From a checkpoint of a small mixture-of-experts model trained on Wikipedia: 43.1M parameters, 128 experts in each of 12 layers.
Below are experts of layer 6 (counted from 0) of a mixture-of-experts language model. Rows are named gate (a neuron's input weights, with its number), up (a neuron's input weights, with its number) and show model dimensions 0-191. Each number is 500 + 40 x the weight over its row's rms, rounded and kept within 0 to 999. Numbers have three digits each.
Before each expert's rows: "mostly gets" lists some tokens that are sent to it at least half of the time. This comes from a sample of Wikipedia text that the model never trained on.

# expert 117
mostly gets: " services", " education", "ation", " business", " development", " industry"
gate0:427520565484471490475492490516499501497525460518441504531489538474503503435518510461535516536459483466471521532453522473495555398451526480454563437495489548411417504524467435488458511618558425485543404530537526577489520477572486512487557515492473507493499464479513442485498477462526485509547548473520434489496515616469555513481435511519477511496488497456515482505480460497499575475535529520513527531433488572446504581419511566505554496533574502475572450565498493475521475540507437491492492553542485513514515499492543498572475466402452552511557532454463428499521517481520475476
up0:501573468520474488474538497459582539526493513492420548522479491581485378370494472481442477477464448506515520556518554581543480500500482559503530470525507502441419523464437497452499552509496488502518463400528484507433499553546516508510537486415531419503443511453495537514459472433529482533574575529490423482527492540520504466491437461509517551507482522502494535507491479503528488519491513484512496549469542505512530508459571479523492533479472478537415479538512474401465483557503538584453500479497526409546506537490555551562496551498532508487453451536482531500512457448493459467

# expert 14
mostly gets: " it", " his", " he", " the", " this", " its"
gate0:476572542477489489505502526498510521393493419600547471396520474456470485531473528533545506565560533490521506527499471515503515409500495455553502445545488552482404427528476439537485559515484521490513457523451523517474519511490459541493569485519507455525503489525495481558481515449616492434523496419482524546457481515525502469533593467486595524480517543488467527549470472480481573500470479479512520502513498549529446530549494499461515538490512539475440408492455452507469460481546541512505507535527461490415481507512508517504450482514484414578398561462447515474510545530490511463
up0:521488475495484590595504453516491462597535570495465497610502519520533546509485460451508457501478517542489518507476485504502441597453484565442585483524524426495567574452515565459479492466456419460479459451507517513558505478474522462557499528485480503506487476469535512447508538598439450509486510587591519469516451506510467522506428508504479483526466483519581460492539488560472486547560523500519504532427484448509546510437487471560486506542430518459558561525487503532457453494540553460494524478509478536516496487494474486566548477497527568501589479515514544500483434517501500555

# expert 94
mostly gets: " The", " the", "The", " a", " an", " their"
gate0:539556392493489543430429527537499474559514483553471458444449475513573544505556412534571490580427546519491490457465485515461512537512451550462488491542528428487548514442497466500522502519481565500563495484493455525486547504477507510435481463526473452495539444475462547480459531450544473510496461545501532526540479519469511613541484472550521469536568589530485502484486559480477500522442522524537498509533512577549533451553570459450476475517528492441520494488504487521497529549460525400538575480527475477561520545513533453555431553473497541570475501505487546491439515463489521559
up0:468519494476544476475577477478529605438527562460518534484521536477497531515499524424468473503423496474484420460588524483488506574526539418462484422433487473557492448563559493413503470442556515507421497548465511495473453501538514531576514537474500563448475475497525537420550471458491510487509511483489468534479513492511562462554410509499478587483488525468511509467436466530547441497456470536420510520509484482503454489500522494544495471479491515565529511501534496439546451457446456489489466538522524410400504513478509497547468504518572502452478499451508518536542538576471542449

# expert 81
mostly gets: " new", " same", " first", " two", " six", " largest"
gate1:561496506485459514495458471466532476475486475516554481494468485469534532525505478537581481474493468515521546494499455553491483503443518506464636543525491473520467513444505493513472539474470522516529494478492448458511548473395424524592523553516566501517473447530497529536545473562516507481460447488505426511508483568501462424438571577447515515524536555476498464539545517550554479555518559407503435632549446476496519489523485515449560536517518435491440505515520452512521535433507544466491566504535539580503474520523536464576526544560509531532508518522439529529492453550524496529
up1:450526508488496497484536556455494457494544532490494523544496591518502507475523494460433497467552525452446435464501560492493510473517471479521418443521535460484538481528527478540495462517595519490471509472438507574460480508534562414468459480454409472448480512453463468419490470460523486510533572471489566521500526467479526518542452489526527527492456416487466498502426479457469462448500429515488556399472515553529486452421507504532458476477443497532503438456511509456438492576444508528461496521475490399431499467452475532477411473459488525449510464476540446531478576447502531448

# expert 0
mostly gets: " construction", "based", " music", " writer", " television", " characters"
gate0:538531450471578491518516498537534476499534461566519546541474518527471467498521526392493509462457466520517524494482476481517512524445519573514518448441457504495497433479507424460524475479462467500537486518576499534491481528561554434446531547558447488464528485469495511495526511463472494476517548420633475543492563573575494545452541396533506527506519455515435562405518495470489472527510488510450488498524545490464510535478509472453504562506494449583487390541475512485501509508483529500521433577495559468590514513525484512463468489523496469486456567574552535456465539490466486559
up0:474493515468585434469509458498489478487554472502509535620500542534473516522539488490471566476444494569471564485505503462598500550428487527536450445487459530461480477504514394450492441514487446468453477571508427505449520523560448477534622542459481524512467519506497532511480477443448480520536527468556440532539466591553541525545476496486470500482496475485464518441590558472513478486544543504479479486424514491469469554550491471479605580533551470536514531503508495448482451448484467532492427519494456493496460546491479551527487441554523505472506536526538480510482461471514511444

# expert 113
mostly gets: " from", " between", " against", " into", " using", " about"
gate0:492427497456570548470483547519478491454439449495549522527485435469510436475490523426507453524550418438560429478525481433539528533480444498535508447569502482506477482527478495429477382520417478567501489525527458562473504461594515508463487484454487534535575536518506494463496515500521480476448553449495532490524528514508576508533492550514540414574462524548499525488515529447468522520516504557493535502557481565450557467514493543476535503511497450576478494509510546613528506519430468446510521498559454547450511519481538515507536474460463441469514492477504493487450481522501615475
up0:544500559551590503511488516454552498499483529483471519500504525557433431503536518501434432478537420480566476493497521461453495548477498508523516485501507549530451468465487499442524533466445412573499526422507523518507508533588464595531512537513507460546524450476487520442516472558567514485506608524514473484466472527556501461484538444559525483520454449521421496548500461500555428522447488471461444550472506461417517480444471526521457539474476477538469503598463535538491497558530523551536437436462494559509460567431467504506519535472442489476467529565500479492476495558445526524

# expert 115
mostly gets: "ent", "}", " the", " artists", " LINEAR", " The"
gate0:557514505522584555495514516507491450562489502522565455482476478571496455520537518472509509507496582546463443472461412505524496537538503438523462433428533391567493522458582523506527520458432587518489443434467546492513528539411454522451484488507471475440483493548552500467543540510447424455535431511422474458466465518484508510540519503511492535444463552465489488455489449548505469537583521476557508541445467501508532511527491499507477538455519540543507463581488553426534496490554497451444513455512434485502447513458518415503482495523523464471494492467533461419487461544511498538
up0:484515447535471481484486498531517553531507499447453549542559482454557516453514476500453542480565393471525502498532525445441503487482503468434525552509490543492475451504432544505445455464521448451538538550518444523548513427565550519550474454521542559572503536458488481491461433529494498558472577436589496577517471509528525449477488483479488464501547535559548486529577566486506510490485532528513421494597469500485530524472506448491519444553480472445515532460552410568431534522466491502529516498519539514547496561579529605529524500495503474506541481496469574566492480492491520490

# expert 102
mostly gets: "On", " At", "During", " During", " On", " −"
gate0:500512552529505464489480486496505487525551516460495513544533518473488465495467520443492490535424430484370512550475533469505518487559469482485512554472470530477474427503477419463487527485605465480435482540492521509550479525478492484489504523498466513465471537479446488489477484515502456445523484414424420466492464610546564549523557451557479565537477555540480473491500549473506408484487412409496520494497456456495566425524508523431473481526462517531507465443458589445486494533518541523460504526551556487445529465471480462442501514461459515462553431481464489418523454504521459475
up0:462440507503488528512481482466527509452457494527518562519567514426554508413494459506512452476452520539433571536527504473523491487500536431583430505519592490409466529470512457424507484420510488538477505497454561531519489500483544509458576523476476505548536541464427563554449445491531476448532498537467471493469457547476468574549532469476530548495476577487511521511490479458459528527508489492501522463536473482534545515538572517499545468447483519486501549422523501512470540557524551485500563515512583506501552465538478470441458470562421533491550465431477449490536444478556408449

# expert 26
mostly gets: "erm", "ask", " Kr", " ", " Bre", "ij"
gate5:465481560508488512513541457402484495447517553513459459459483447593493482515535532549533525523540531536479471517461512459588498408458466486528468464404454460480500486475538455480553611442463538534544482495489477458555452481532443502537512473465492426478468437515521435568509526470476444517554485483512522455524496519435441501503486493492512479503470461527468565500516440511559501483533533451454530479427507524529424565469557445466495448493549484478503449479482490440530504519465504509459482421566497507561543493527518442502431530548493477537477555599393470465531487507509507522
up5:545455434531495499541474568507521443518482492518471549464508575441487540510486534471469464460493486447534556490455509517444538506536561463493529534551520526511524545540419567545426346484476519482455483490491515508514574539449531455489465561510529575487533526513530525475506445511485558503410549515486458514451507449482494534453461568437469479483453499441541452501490572515499538472538498512489543495534466460510541466422442532528481537499441469537440525445496457477541527529519537496561519519481501481497475425505488526587508532442528503469470488496621456605479532481513486490

# expert 28
mostly gets: " from", " by", " against", " between", " of", " behind"
gate2:520521485421463503402535457515519517548480476447515598516499498472464498554565503423493511523516502535635465496516495418473529606492427476519541484477522453416491529471555551424504522556480502505504466472444466495493520481510503538457472504506415461442519480466519464572561503478537455497458444490543514559487440568503521520520467482398456491538498515456471492468458529492552505403484525499575513479473463488486546533493532535464500517450503457481519503447594468534479473499518519496504506490496494516534549531539554480513484517473550532495478483497437448544485506539583523394
up2:493541514439501554510536457486509498488502489522486546544533521486500526511577482432498529511472547544526448473474447406490497508479504531476522533472557449419467526440575590467512533544470465455549410491444462461461494463566486467422529558551424511465522482443576515559493531472538530503506460524534456560485542509461458515517484465405482535515450476429510522456422506469560581459465490500576493465458514499522496469420523521447576498472545505465501444444545455505434486532509468492558469552467520506556530512527514454552485467504551578520445467471537499527483506513548550503

# expert 21
mostly gets: " JPL", " within", " near", " around", " across", " in"
gate1:496431526509511485499492453506533491459482421584487531508570468438541558482528494458504511488572513517515440494501517550570532486525498458548510399531457532483514486453455565528524529603527527525491497500502533472451488527485493439475507453502426580525498511522488479500572554467529541432489508462489478473503496403471476454492551495468490506553504554543449519510504525477443550589520459560536527482527594506528492462477467527492484559473499417587504486506459494503479515507516483441494401499525518510431427443503541486481516460471486463477465491475580409380500479450510506466
up1:539489534542445589504492507467565455474534443515547495521571499522472468483494539501469496486467487520528518456456487584508537487534552503479456445495549504472520476499514516527510495476490514515476487521506508499537494514460464538555537501520469466476474435517518477491532473487523555529492533479458416444529520473465479464532524506509462486516526649523418532549535549486519515507497532517472456540547547533538519497503503432401491478477521444501480488499524451395450562550526551464541507506590510570475429567401568589534522542540473408428517541508486445569524492505578564487